config = dict(
    n_layer=12,
    d_model=192,
    n_experts=16,
    router_score='sigmoid',
    routed_scale=1.0,
    balance_loss=0.00384,
    scale_expert_input=True,
    norm='rmsnorm',
    tie_embeddings=False,
    grad_clip=1.0,
    seq_len=1024,
)
Below are experts of layer 6 (counted from 0) of a mixture-of-experts language model. Rows are named router (the router's row for the expert), gate (a neuron's input weights, with its number), up (a neuron's input weights, with its number) and show model dimensions 0-95. Each number is 500 + 50 x the weight over its row's rms, rounded and kept within 0 to 999. Numbers have three digits each.
After each expert's rows: "gets" lists some tokens that make up at least twice as much of what it gets as of all text. This comes from a sample of Wikipedia text that the model never trained on. Tokens count by the router's weight.

# expert 9
router:529429502441591467440450420545452512477461558361575530535469475475415489476476446449516515568476544512526573456520492550451518462491539391410452382514468490485458545517476571407512420600424488516452459526381542521553483478500465644465544428490527472506484427575513469469500494583600447541
gate29:517567471545544491564409475566482434466541407497510513572472486516454517528477414491494406524475502532523522503495563501514511440512452495528550540597524516495482485366469591530458464533516458495484504557387428491538543578512524535497561582507452475487497559506521499538559487476506461525
up29:498563457452532460571485536647482544423481494483585504601454586458508552453572448500485451409460526535522516536517537418520523566552550512425590561515566441406492456565459537554543478447392471519474551562483580488446580440528493521473538522383428525582499506513445465562477621476477425475
gate30:484441461443528512496395538542501512530473594502498557484549536531478463506527576453492480535400498453520440530465552436490523518484446425556450506529491524518592443445417536609482501448552473547514515540508537527571586523537549439550580557465500493508541525544498498454488523537425497537
up30:588455463440495532394531469492516439481493522469467459542494469553515452462497565629465535471417516419504452488442504574546451497482413506578443411528464533497515521452512481440547498528532485541503561477497557431557499539460506486506468517498467510424506484501519596406539451558569399457
gate31:487473515481592474528428518557671593495461527464515463458572455467486473477573634531532475486531520483510558519582469368487476448583539499480466519472511536577487463453507576573483526432486579561429512539518456474618488508491461478524402485459488506550417433522529475432514459523406606593
up31:545525477558407492424552497501490415593470480486442560517428462482407485378479494480574567495516460461466502440427537525498585450441460547493491591484512399491541559507530465463575441509498488532493476474518607554433478529496434561489582416440491508496474578552493543618404543422513549531
gate32:519503515591465393490555410391492471545483542555560465544447605505473543527544530531524484471536513474507459566560502493521474487550552496539510483517568499408548505435503512546514483579563526481448443461474548451423580470552502422499473534551470585502551509549434454426502380558576438387
up32:574580551516452508493486443457490534493488557525532437511434493476470461521593431552600521389496552503550503523589552509457476462578482573496455529524513474498553583527445389600484450553523590458489449570514524486566526461546485478522557500463508495587551439504437497464489462588576498501
gate33:397534446495534434461367369423559536486595451431595391498547515494463520479518494446535524538519491500564527565499492443494425480573424373426509525477542488540474556571525543596486561560554561496472594495471553533493509519489510494542472549494435496441406452533492539557462429404494508466
up33:430459591483507476484452397563623506521525483488535471453552543477435416459573438431584517496585537627529569633606452487468430508539501481496518498540536474497487495530594522511431493483515544512488486521527510540523439488566457491511450502543431451605456531404493528562513460509519473571
gate34:551543485491560449553458562561469457554497549567483488521585577506434540508486453480575471534452568452466600523494516520527498554477543478645525515504409407579456450540507529469466433504508496525474484485505547460553546508541534496535566452383525539526580481469447611444462460590601508561
up34:484497518464581536619417527535471545480444509462443532522450555530376504476412420457531407574445574487448502555558469483528579517520448475604554463518374467529551422493436500549573454492458540469537434560452483508559572575585484441466568513435500526538505517470464519447550471505548500512
gate35:474539507545519519503474505487483452492477454504570593542502445471503529504487526530553455493553488422528507476374522539419473482528504525546489479475538535518397522500510451516555441618487509509415470529621544519486479488544520437568452528424365502410551475502542452562493633511473437427
up35:531581557541468533490440568465495535527488469574466550511504495493541536544511482558520513527429547497514478397373508576519431508541441587475511439502528546428455444468512503536520566552465433469537465564517481526482505571532446434500418500437447514475568485426633469597458526563447432418
gate36:513605447478594454497517486528567536542467522547386551373377491523509475489580462522509446464524463539453542487562563523516455488546541517420542519377592482448556502535388500488431482506460521470452529513494456542486526501544566494502572484466454493409423461505523543520420558452490609471
up36:411492449416435585461532555446532504494518513387513466613507561385491523477473487413476461469533593472476485632494545535468531559523417502559538504442570452506506491510666459481542541532479491506610552360427538502496480464516512642513460495481532492581511438538435495460583551532434472384
gets: "3", "4", "5", "6", "7", "0"

# expert 3
router:495418476504568520486545503471495578490506559505517501448586528528513520531422556469567481535461549514470544488490478444504442552550383505513504474609357447446507449465463441433511442478388477544447570548478528535473472411492485549472561537532458468450545422450497533498548473444508546511
gate22:462378483474542560519482518467539486470591523477410543486531502504513456483440555504569490532586516561440489437505415448489497480576496442474523494589371494539468545426476391544498446395453440499444549443484494501522523571512467530516482521468507550490455392489481521471513527429455562517
up22:558433498635542408459528459470505412522517476402481520525453498525589490513448551534485482423456415489459503482470401558509588498529526418524477583549503444488407471513580490470456541441557535520521385394510601534590565503402544459602504430469450457479467552510442537558465523463536515511
gate23:426419504669548476509507491488535613551483520452517542553555510484520474570501563487572478490462546508440513591495517602495435451527548513518498422512510487486558505537453379556526506521496521441476520510505491576487484449513590561593610523552478492349397525463491545450523471483530482525
up23:594522360441493542529435392527535572596520389571527537448554531423567451519477550461523478512560466477455505535588604524472510431494582458507486523502506505514481434413487490456499516578450578381376470546436462571441501560531536540508540529501473475401558507509537532567492471521569495548
gate24:406526435457506518509448445489502502525549475492493469433570564441463534449626455537554392591484446515494488545427473473485509546571512499384524474484593460538501491472439513463537484529380597543443486491482514436512549549503454508494458513554400523568510567487544476522504511413478573462
up24:557570530479574473506477533463526543464472581552496516491530480556531517510523554526472536438491381477557496491552528502552445506516464464530482468398453498565586561458536465608448423445563535374650459555503464576464509441457542538493602494447481513392534487555464549492512481518434503534
gate25:477517497536458505460512542537413497544571503582439460488504532485560464515414475478311423456506519472443431559502547428452537510504535491533546446482479478401452582483547486544529546486479458537497532480442433567510593446482560592495490497562569537559491413636501446501520518528577422560
up25:487553451541542485564444401519442490476516459469465520541435589583497499558504450465467493442483551427479550485557560522482455436551468524516526547537509506546482357456429460497506426496527509506553543462613476499445455618477483581472463404550527540471423484512509570517511386536376544454
gate26:528504597461449482551419433486415430488512457488520484462483556558527658489460483486491599566481538474493491490487503501473399521586531439443598602570475406488443443502628431463517530493599454487515522534572489511442426418539448488505525490464589570532545511524456502505549500516490495440
up26:555463512527459495530533457541523641534470513531498447561515424515407478460541498491443471562509547502549501499528487517562524652460495461459492435374541489445528414548422556591458514531509521512476511517430518517520511582534434495480434534507500485500502465399501580390500548418459435531
gate27:476464540497537508414466547470443574544443581509542488515594511564495425394542515532529450490504496464500511401455555505480345533588568550477506401449448502488360479427513434494464443464437520508598523492417570433504493507554422499503585530525586458490554508466475499517455443435497533525
up27:545395560522538477516567502586493446483522509486497410411520552485470527532446452515421508530560436486526493496446521494464570477504518539463519490401493444515466480544424435429431582522380455582438506463456568518454507470467469385499540464471498477491562480516514504449566502524490511542
gate28:516508445544525516509515512540534523388476501472530470533449493519365512553552503492371510650563401549515568535522492494488476449514564480467473518479563368567425443562556431498611483476522500577482547493487446449518554523450477485437469372521459530526477539462552571509521567501462515566
up28:543523525458558452496493452491418603519536470545516496554512454502477533450509513444512468500568532490540360560475481590519482547540440511527427447530480492508518502583507529410479568530577469583534452520522554521558429598578531526486644423549522558503473545546524485498458427547561514484
gate29:588592492607513474524519480490528471407461550502553559586465488541451442534506531546548471530533587507526509537461555451516453501448483492503505465601503556495510527486534455483576582470473485503476476468516503480407497494547494492554591427475591519515529525520426549424462562549472555479
up29:451531476511451467561472539530415458446452534469548432521488460485557513569552512528568530453544585499433579574540542466532420479371461489637478530527517496553448485465579522473494450500545397554470568499521469431506514480510403460540466530504511467519463444540501556466426470485504538505
gets: "\n", "\n\n", " =", "-", "==", " =="

# expert 8
router:483506433460554508496480537558480477427470508533599451528434542494428468524463424547543437531463471515483466483561524488534550519426488486506489481538410658428474503587470477418465471486449539508496453598461603484539481480466430567488450456446487564441445528606521474502439521513494466576
gate14:461480486522545485516473605406508443486493457530513582602515505545465445487534461546417419521604508475476606545493465540494457573548504507552554471417459541576529482585520354473529471470466557428447477481383536457532484539546504462439404478444572557519507599627594520477480455457543480397
up14:507429543582461502442457491569530561511517475487535559639536476426564516474533572379541557510438511481482509470470496513533611624351505405473476439556399512479446469565559593449503500532500539575511508440462509546443489493580450482423513544469478482478593508558587542591471507504519484507
gate15:572505534421414558542502555466588449429447567521510477529508530511573433498425422469499557419510604497416435476529557416556454455559503388544478445367563470520424447588476540527555455542487560495470554488497451447522483468561462496458459433483561522592518571519555374466457412570520452597
up15:536494516423588466488508501475536525574581420483534497515530454591405574450482542613518573478491506561471508497476448553506520569525545520547500514507550471509392538497512479440532429477508563460512611539533512485534480501458422507531484508485540503450563555530541451468526569571424578426
gate16:528368492466456493536481461436460489424521445473494506447565549564465470563450472472586529547631512506444501468537477536489504446552473482522486489529515548492463416485455562565530419427445469490562537532543550501495480533503467605446452498502529614564602597440511526560429489508554556440
up16:525447561542490426425448479471583576554449457515505451469609501515442467557523449392513427434467457474571530623554457509564440445387488561473618526521407495495502488516462514461481520534441527561497511503518544510401513588460588581552570595452450551463553453521495566466449469487496495473
gate17:509426418536538457500482502481519458508509575513435481493530548554521418459453489533608445475523478473466497522505473485401551488524495482513453455468428612423459554600441495516544457538514428498528505546568453499408477492560506502450535467514449548412497488473492527519506365525446523480
up17:494518469505458464504432451481385471456501438432485488425451526511479587449579519529440615468539534483524586525509528486475532439425510559504415509592536447483542490493531610426529552473471530522480486470432624448497499508563520491494514497516496510580472438470518556551532472412516473555
gate18:519476482615464568554510490465505438499437520533510409436557417489520408478499407513538516485510402435579500535448376481475460524473446490457548563462519495525477541493506509460520619467519606534549561546555381461434426473567569508588570545445463441427492459544570586492424523522450411466
up18:402508539496590502454490488403564604495526505497497433492530508521507456541472516492562522507502410499492483530520463525454488536435540460495518502428521519518574557526423551486552505569507476496533491595436418501468462448507515491487504520530494572567492437535431523425493466456434531436
gate19:549465476538477455493484520469505539388578502474483489507539493485482524410471497417463608491598417593540536579459498528521558513465462485461470519493562616557496580570510479534454516458505515391444539533425479473505513492625552504482418508553536449513572454470558505543485554491476506542
up19:557446532495441452551463547565495455531510534516469489585452483549459588464459495470500513474554515566507446518462556521536569504442487481484507548508501594529426572507548525511586487498501524583454525585428474511518402466497452462509445507567503554484588385472507488487494568536527440438
gate20:416486454597498497486539536525467523491575486466579522510512466518515576482466468496461597479523556550448480427499412534546547548438490521463506482430474472448473550486410504479594583474461454443516513449511521555491449441441425503539528518539498361545428420445442531574601504465479620489
up20:490580462517485476373546545481564503513548502542468491490408498548420497490413410492517543520556441529522530529543570465540442469476462464494548583463428570451445562448524546558475477483548457456490471574456404525476489527555534498603489480502495470530468450475515564522588416487539605400
gate21:603494506485564503425435459563526483411492553573360478481375456453560437497465476550545614483423482528487470494458451480396521439512476418558412478504412537516562473402415517487547448513560450509499485506563547456470432504462519451555515523456544441508477483554540432440518529470532477459
up21:468422545462437505542486577455466604490451526376497505514680580518446518507376562505532522508500430502524474548531569549489513501509533499550573535501590602520473511426510566495340569508568558406506526596469452446451484456523485461471534424402476480429526542499555533525542406542502526562
gets: ".", "s.", ").", "\".", "C", "es."

# expert 4
router:525463457504587394448454367540457538500527560486450461505620478416527604521499466590536568480481562538537608480571496476508503451470536485450514518559493558507410598528567493403478422445500487541391488486502495514541479504458468402468529489559554550493505424566486455439467506530572501609
gate29:536563530518543468508519500483393425521491463469407548508559523599389461425556535358461444453525449516516551465551561601662623496420448439576507469431521471450494523543451370557489558407465518534517513455428432477460488567446482530540492523587523551474477533483513531509546561466501522554
up29:572561639471537457500465599485478482637472408572488490517462477592494488538597514535373419496490488425581458534529521519463550487490411518609609525415467524400492511559426505522526619516434504573527514461506591485444448498521530561506466516551513517482422524504502494552451466522468513403
gate30:484590555538489522424473489504630424427563508645483580537466591500549457535433502468414496495448589520444453497469426597591537532471513504612517565464541534533496586489450522529478509457482533428469449508448499502516546519532532495477389523485444489503483456514495525456451450477488533514
up30:525471428530491432511512535468495424466463562498541491514527572569565601507536547529468618505492457459567477414469515419477608529506460505532357496460452448481540528525462398619524515521396539535516469595504523514505571487453512444588524534460441519436446498545433515497512466465517549593
gate31:447456640477493554465509483510543557449503472540477475543413541553458534523525535491451528519457561477433560432566510432548485486526494433504499491578459594539520512502490461419493494502587471431545582499459508568495485479472542545456449463451501518443470510540470405518386496519463509499
up31:481543433435468524463485553453543438505486506485538565548538445539435503507517522460507489495489477429528470559447496561459560524488527557370458558517535513457534617604571498453547563520486463505501525543527564540524511512450531510487460506428527477469527587459496470500553448455471443438
gate32:531481555428535415499511492582571546564497553563521475475417448539484463542451517516562491601472566470450538483524520518528500435518409501505493432607573558471576422510479526496482487435507463549550442484522482507413524552560452536536459580505561547526550556441484494540423434453550486525
up32:366458526483497571490505534421486508541533459486478521535495429548523452545515404502482382535543519477475433463496461568465456459548501475539508479625535445539581506521457521532528496495516487513493499542514559496487457523554491512484481477501601544542521497513481465479521622444434446593
gate33:492381511442618571578566527525498481435528506430393555458433564475535461485462599467546483493555544489488533510528448515505521429492469593551594558548440497484419414540512538439499470497532405489484574558505577504537477460543449480490506439482421550520499537425484419516405492457425505533
up33:481541445497477404492492469527514506565465474574564470584617442513486470376480471546466426455453464512457452488434554405481459562497534470517464478472500520498559650524440502482466444517432571565522463442439479521479498557460519548501547528574577476537562461576520539410500558422502585475
gate34:520510551467486483481502439564449505473528523426558524534472508477497529597488461470538486509483342544503453455603464517518431494627469476457498511405467413449484451503576465474535521492584571403545499518434467468452480512578537537436550447461457420589555557494437446545541445461580552454
up34:464554491553526562455505460486497522561437541502458491381548519524528444467515598507420478463451564487512573597570546499549474479499462481508540542516402480464565474448558479452473482574562543486486573512502475519517404513532467442401493529481454466560488564585517465507509516550536521543
gate35:457461501445442490508498500535407489540445577472476472466406488455562482551474545492509508434416493549390473524445451487434511521582530521451550479466554526572457414530448511558501501431521406481477480554492576564494482558446516583587457457482531476530473601526519518627517557527541508527
up35:501579503518506497467510462551554559539458584584519480533444565477586491563613505454527455451459446391418549423512498538597500537480526559568461540436460507525579479464495532492480553581468509355538475479572586604540489397542513515476442573450486470556453494498521444501517482467490501595
gate36:424561509482531473468457471540499505438485536498484513485489530425446475478432520586478430462570452477544534558488564516493519526459467435492489597465521385488473468414544506620437493499468445439469547508507437444540525459463478474549549568558532496541475528538446510518433451557544521536
up36:416484549478508491469442509476499517478409481475511526499490452427511544492512544475426617433483532420503561472445547535490551541463578413611521561471610457484490461537498507542496475471440586518337475499536509364487519532501520477488557492537530509444479500492525517395476536543567520559
gets: "1", "2", ", ", " in ", "| ", "- "

# expert 6
router:524505507468499500518527460424534473472572567460482531541508531420507542514532542498504472484445510393502527523632569503498487512426487438394485499515514505462384544494539515431549538471435521494499488572526551474509402527484437543471450367538577487443502424550493452499470546546445481540
gate14:531535529512485378469443501567417531597428550441521587462413529525457531509562493535463465531569503562561476494488480455459478499445420601464461621489500609517458516477494477531425496444386553531389444498431463460515506597507512443478491491499427575551498495484491522464538446447485467520
up14:562521498455533440552450523506465473511458522526530521352425535523577449576530459469572541559487428523529517444497432440400495522433519560449473537537466581536501467477488536415474503431536593489486484488444507490481534480545561536547561482601558528529526497493455588539478498494540552419
gate15:531537547531516464483484491486469465496449486488560526393454424446482550493498551442441474481416530540468489578527485512523468462536421464510550409453441547519433457446474431585557461582555483455538473501539568541560490593499554403449511535396489469561480425588451482447466499444619424511
up15:479514464593479481553556542468543542559524524471517480365484507475546564520389527510402460456526534530408529496468494577460493349530446435560556561488428581415500444444517480446451428527468496547495450458545504543526480448508546521554525469459411579491515448540465514562540443445513463435
gate16:449537452573442493554441427513543519473555505440516470561367567477528503475447509459573410537427547491508462553477417510394492516524513528441552483504480487550431527495316525487560481529471507482488497503533615538554473460497499617503533556500473459511559568493584445535484456516400494451
up16:529510572444552463480450601579454471518475511525527581502689522475403527474486435494455479537567493502466499513422582525468551528478518416491469478553463524463500489403544472488478535548569511546420436515468417490448532561488563466558500483526460590457430529506468614472548464548487545494
gate17:486456531455599450495462480536499507503571432510584534487542530495470539461569519529420475421481474433466511417469466496475436429422509489495486519581560581485511540433486541476501459456596511544462532506487527505471444487469429467427476436394564541506464460508512509432505480633492409472
up17:518494470344602440405450501483555485470553453467526513519549547423441556525604535450486530404488424435512450439460486532460461527473505491592511544480548479555505510482556404538432463405514510524526525489460548522538418481543449528513511512435590516471459565483496576414425460555394454478
gate18:522445462419504438459498444447459486496427521507493466499543538450479442498460510423494541388453467535456444555433547547426435486415483549460575543575541470646556528466506424444564402526572509414428546451521471475469553559519480424439550586375486425524539541490498548382488460553510473517
up18:496418480494479501519461471487375494504557528541464483412514612463472467461469470513549566480472447481397532500467470525471427511517495462487508495495512423516531499440452563402442404607525513399575479475581546499513552523559494471519508521497599422527456543536497579383528536527428480512
gate19:514469447469524452489467572528503539550474462442548561390462462495470456486472482525517503489553455434516515570573548492399482476432596514433514482429507572488491434401525453505507569501484543506516572505575558471580527513527566499577424441498424497457418491445496536398508497557536498609
up19:523502480569558441488486526451515507532533492491553502459462519576472503515473399468536436522492473464516553489536522531495467559556556547435493604549526566490465387518487470509459471509434513541417498573618444494500543509480512572723481477546470490456432496410468518435492483562477471544
gate20:528578538517506374510394539525524438518490506488472559515535382601528529523537573454508492459409463541432463514498478439440504619584466463449450500514496533488512513508406402532534551535532549563389536519539485484561580527566578537433428530482442475480459518513476480463469483604554508562
up20:390511566417544591404538531465480522504402531503454449491555546557496441556499465428479459496460568520528425509498445483556535494496447510463556527591506441517514539481561558517506471497466503379637461394534480475462432534418383499519508540516559517606511510525547540461402488458482457520
gate21:569490472506499514526553527451425475437572471532583498438522427477573507463456457491503479409432525487522479460482432538579425553499481465491485515445528427449518412553513496512620522490446468511604422481520540466501451629486539493559476464507493526521454473549537407471451513472562542582
up21:574444564530430482436586574452509476413579443525543558468537462436564534427513462461573505508451444495446510568492453542549505550497502441508522423438457495514491474518427405559559578515487513461545519486518517464494459623542472417522391392451441504450495497482574598482499551530541539509
gets: ",", " and", " |", " of", "-", ":"

# expert 11
router:485523471489598474518498363464576487541511579425574529502541478513496520460473425530493507488539569422461489521504500432515441444326505516436456432580521506495513543512424448482600458508455553571415472557471485528527440446512464590507446442480530505501525541511525540517550523475546486499
gate21:400586567537410554514598492504410526537507545496516428474420446502477528464583472468519587562403550418495546612452523492523481554569506493532463572490633518440485514507522410491562563468399517482551411487470491395557406464549608535548599503579559549500530516576529445460477522536556517526
up21:512482475576474508455438525535474514547421454504452543616517477504523507518522548452513477498445419527585500543398495530392491530485486474505524514547548497473500408511594505596549449397455532571494464470502444401606552475433513432515577423494482462483474502602595522536539544550431506469
gate22:489503486486490525520489424406531534511606509391400474469633509416441415468554542478541444480521510553520486507549465458507522513402428538508596504621487452505423478533543510577486521481500498466493425553462490528574450480467447421496454499431463395529568489496472526514465506495561516475
up22:549501510493450504427494556479396497443508547480558476612428545567538517599469489572519443468517469468524583385581505436435410490540582451482474571473557403487450482404552524494478439540523442602497514441513462556506428549490518566478525521552504507432471482543468506459529487483504408497
gate23:514484532504493508534463607468386491567453520512530592551531505471448516459561506492542465446580510499459556491548521424500616596474396446554468435475602477565553546414543475571469486433541484486503532518440534530525405541467536499547449449559616491435472540497626532521423630485485436436
up23:452534471643587497452554538502580519442539562471454458596525555532522452536478479514461464540486556433488582520566536589591451469503500519537584465516544466479435508474453492448487472512517506438528517537495482529492544459525603536476522534542537464590524539513486496495391466489571491462
gate24:532499448577519500494443492425449550433541554460484521521632513526432486540469514482563531412476501577546525569477554513461568514435503537441507476516516406553482478505524492551592512459413577451408526370469531469561480514465529590474559502495498512528479444526583365470481410566481453467
up24:512479538444577397525471561563499401501443495498632474494512411490507520502504468462430512512478451543578449544545470463528478540485468505678490524468442529360513492507523438475380433545554423490537464555481449493531522495454477504491495487454589463574570517564434574522483538422576530503
gate25:409557566491507450537500538573436523427494487445601527534482518497430534509503514491548508422504418496491547502510590502489525504469525563461450480492468536508434544465510469531415410524534503526580556540571490473535541411539466551498414401439484515429497488497418509456601425487561522549
up25:446530455502454588540505561412387574471497543461593506521495580544505468552557372509581576475545405496477493525467524487547509482477450495491422491359495519516547551569572490542519426507519463525430520578448462478423490500498409503612579551473509533426536470476521503449603603567540471552
gate26:579485433481522470514481464522445538504449420470515580563514631552526414460580482522483506491520540399538550465490442541387454528455516330551569507552532558557435466482492497536447503485549496451418548550591504512532573523436554422512425539418506466545584460531529483602500473548578485478
up26:522578525520518525507487465442517569448448485448509568577445581546527474456540499414546528440407482521546497476571489476501601516514492419512558557474474496497455513502516539552588607442531478521504573548456529491539484470492424478541517477505569509594474643546519536531498562448564563465
gate27:555478502485438448603518491418541429502457480634566454546481449532440475519487532514488538485517433533500474501426555465433451549536518481478524545507494485526484509404399467501524479524478531578551451563499559493524490483588516494449556478564490581493585447590632422520528476456563548451
up27:472550469495470504531524471509547458525500488572489398490479491547578519557436497400501479515512533498524482525573479479474487520490480500536413588445526520550469526409512466518543492530505549506486536542368484470525485528430527593516517492425538491471501502573557422612593516486582577497
gate28:527514526419471497476559450456400518416454603454500591491506476502430586541464501479560464539543461498585435529495458439492506477454487419506644472462421478519454487573543476508510491499561522494598551523559510510529513449389536576562459537492459432434481497480471477520510477498431524569
up28:467431471470412467473451500509493519491517433435430595490410504502506487474570496486549475490436504534390445471452493473520511487493486464515557601506487481517573462572561474468504522514568367447569537550504526491507505599427515488496430472473458483511530442495450510486459493473462535412
gets: ")", " ", " | ", "\"", " to", ") | "

# expert 12
router:497508468566543485479554442516481509521454520476520540452571462477522546425395525525502448530492524400407471534545409464537498567483552540464524511466478474499430563506493440456575425536428498541429536575472528511516531463492527613512526504520538493444473551544596514454505498551599497557
gate14:471505491592553470504440469527573470585501485491506497489482488538469448355423525558563544526472471430447516536455389469563487493536505524551428519428473514515395566428557575461551526541502490495473576583500446555602548526462540511515448480460552543372526457548518536458486497522505492427
up14:470418452460542555462481564578407489481482440507365513494440465533471516413540491488562505478469451555457518502491465489447577477465506553431444543478539479532689426507477552532469425518427397491528489557464497434445580471545508585571510517578425498493512482424544496486452504481541604567
gate15:455401551424575457543443477553455551539531517425500516498515485480573513461493504562436478543490419516439600538453420519516488453509534453442452633453512494439490475492541540483529529491367525548592549470520570520530498537529483582468453475486570502453489518528554507467461553527611516527
up15:526540464500495541481521523515479421429515511512505531575520424557560440525526407499605494430564494478521479519641558444430449499526565563478602356566503427501423562524466472596487462593563478487486592559396518524460499518566530517493505570564502556583500476524588460446538505550452490594
gate16:518473505602572502602535564571552484542498450442483544413554425523521529460575474551560441465536468534471374471480477541502459428519408449510470473471474492481491489605431490395553465479479461515434510448463437389476482583566510436504505506512505518457557540560446598554501521572508521535
up16:501458515507384520536468418534536447390537533457481526563483543491477526511591489495611519489546519485451403418517579522457516522456491545482453504464452484518464471475536570514508483454496431446425435474466530497541488504495582551528509542519514513525576493465560523472466487520545597421
gate17:465526495562497485516399502536632463479506537463554495515604458572485449499481499400503528517412494471390469401455360555558472543476561471425532517612552499544488513580540437435507545447502470441536534489551487590514564500546411496473414469429458441433540546463480503603501519379420488532
up17:519596566540510479524535564502437469537544485464481458509519544435519500550464536630464523407477464518480448463444559541581407542486479465538450414553499475591462592499528488377514531583470447499463498551494531556508462453498472527511476554555406502453471552480514535575615490481497384496
gate18:558535521561423560509547483494539541531613443505526551506515466392464470529541587461449519392568560459422503553490350490437440578505481470402502493440556408506426508550558579598458468437531482434485512519445466592513499503544495494496427571455499408455408499496544541520553529476441448532
up18:451504452584554468594590480514505509556581508481490511494533522477614538536549496530505559530471640528449536498518419556437432504560481443541614539408508473573460527574475507512513477481579510410464459506505531495536497541496490601488505496437559487610553525580540486555621475533488542493
gate19:497557474509472593545540496547534626588459513450526520541449492497434511579626527486509415416522498418534436466481480488578529526539551532449520498462548453531434463490514505498505495459458457430414541543479514451476538371490418549487490461496466473452580485506536430530450428435539500515
up19:545630458473516479561487422554449600526481495479489489563520500499467583496542558533512441513524416461516486493505503508581605555543605500456379517468544510491443540454544442538558505545522448410452493616543496507439566488504512562501545464549506467435647577570649462490552537486467526537
gate20:589471475439549514513495446514460497549480413475527495512533496529470597472535506460533578519500481543540605458598432536553505498518483484494519539557493543466474508498488499530431546490551494454496546472550503615524474587413537498368479537471567550333541501455482475473426479514536495507
up20:402493489527515440493426505431570517495512420498519624439481535477631395525543560499529495535581451518375441569499559482483500553579460484582518489433522517508566569439440459464565464475505423487583541530409543471469502425510486348596575477544456507543528519483491507445522625392511479509
gate21:572481436561500446527556555446418451502501503539547465451492491487458511559500472511488463444548502540458455537480516391527495496454486438484450504438490476463558441435539509455545489430512493415516590507482518552470558508539615492551494511496580496449561515595472551485445479504565450578
up21:487452494512464563498449457532561487455498536436474506521436455581486474542411584486497552577409551433423445446492557549549404541529562461555579548488457568615503550517502460540511431585529416552467401559521489419554449545441480544516466453464497555538508463454534465488553539449493529460
gets: " | ", "–", " H", " C", " K", " B"

# expert 13
router:509440451433575422458540431449488452465389477478487564564618542451510550545440503410447447473410507483459464487535481480459425500503476439480505428472479588500557599553528461500552512469511501599491427468454576487467449528545503490531535462457451459452473445530500413520424507505464442474
gate14:491579390481402536437550522452463561445555547456483569508350464405507527443499464573517424457522551535488458505480482465493487475501496440548457522609515517569468467445413459456488608488552477499458491507504553577531525509495604462512499508452525465436556397523490562482615521580477516569
up14:462450566591519534587459473617479438493582550556431430494393541532537513524471433508502513595490566452488466538525511473401452526528569509480564473445492517514445504601435470525556526442464495521439514439521589469455599491485521506456493576481510567453551450422531480551406578453574424478
gate15:537519487534496514431521473443487502494491479498502466429466498452455502496567542525479449517458581581487549429361506474447484510448535377456440456515460527490535506501556526479471415503534585450478511555499333499416445495367531454497449472486512475518580465457461471545455483480476597591
up15:555511499603501485527490521555516551474513541502562616508475494437557489528438496508513569475521404482435503493588486519554447550512519579529486438476548491496410603499450463460490499482440527497457545473510566556498440614486490458440488540551497530538521558493445560502531491518482531551
gate16:472439527434521434499491486466521510503498458453489540475547564518479481459472467386492474559450596570445472506510527373466458559478554472471551440509476491488484544571569445513536451455485546437600598432429488433465436525507479428484537499457477508499568432570628506586360485552481513524
up16:539530484552513390548506494553476559622578471564508570599481538505526535573492490367525493455458443535586547483547459541556559482449434516604475497494500534462492548523536527491411440546489552531551552563542589487441391492436520459518498530425564421555510444580409578514557500493531433452
gate17:476422559456595490567552528478493506499581471519446480485476452466439414397497556466477447444448581569470532502508550492504511482500554475491464491620438545526438487550493485513515483553449490512565523527423409464503598437562544530406451550496536481593490544416530534468490428460451461538
up17:554547541454460522475491548563461447478476620589538419508558485453595467512494517482497521540438625440458520467480508548590566465480472464454562533518398529487515539524552447559490422430551510552456528487442528475578458437461543452602483512443503436539499478522460495536485542445406565454
gate18:460530566447473465553496492521493510514452492472514408535388514512482423481513530494474503536487566469451493535588580524571529435530495531425596516541469503513533431521561533492465463512496498510558452457494590537521496500443486429485456406507505482457482559473448455384578406534620579514
up18:484469483432440559507523548502548598432472503540529491475606510534612517500457499556476504421489524526552493469545595452451522476414544632474471392533488525479484488475532471473530503577525473480522479554424544435505454457539404575454516469522538503530476478541595550546498538539395519453
gate19:606600501499490535533417527494552392579502439593473549522550472442431451461548516482502507524604560519567449581482490553506442542458483488479536516443461481549511426530522546565572493476480523558501470441432532501469545414440488525457500507464499499480418556619473580462481546466486540553
up19:519508481481633504464507599404542539557519528549457435379527572460589575571541494481475509543486503510508450441471550447452508497492616491483451507455486451575472517476532612586474451384504491619582431351559574536473544548522455478483494541498432420520541573517497518461542536477474504619
gate20:517509507537404506532431421521486506474516524460473514564513493510561570495528474528493537589490477463538488442392593540519478567499482543491469498482617442557443482469425583575484373453384474430454570403551498600483426506543526621428466498594523469503569496479514576489450506411422469529
up20:526418519441421474528491507473468548522413547531467529492520465553510609414419411498578477419461499568511554526579495395470512489418456622381516520554471506576543557377494403458562515489499444522530494503448513481471467478530490532456454423457543461421404486480575419570470572423479478545
gate21:548414557537520505510538474477496506414477518500595438452549485537504469530489520480515555513528488512469546477418470550413550487672546512501553432563530579499463449407579531444570515593568456482470536494538523492583522492537472480454537555479429514555515457466536534605523459446483430534
up21:481592444481410558471528483470464519536439526513567599559515539472562562478499462425464513402474590401431531503503489459496430451506430549438478544452503453525468604587520471493503477455530534553476585474475474477481478491414491449459470466585521516555479516560467480517624538589557518534
gets: " the", " a", "'s", " of the", " The", " in the"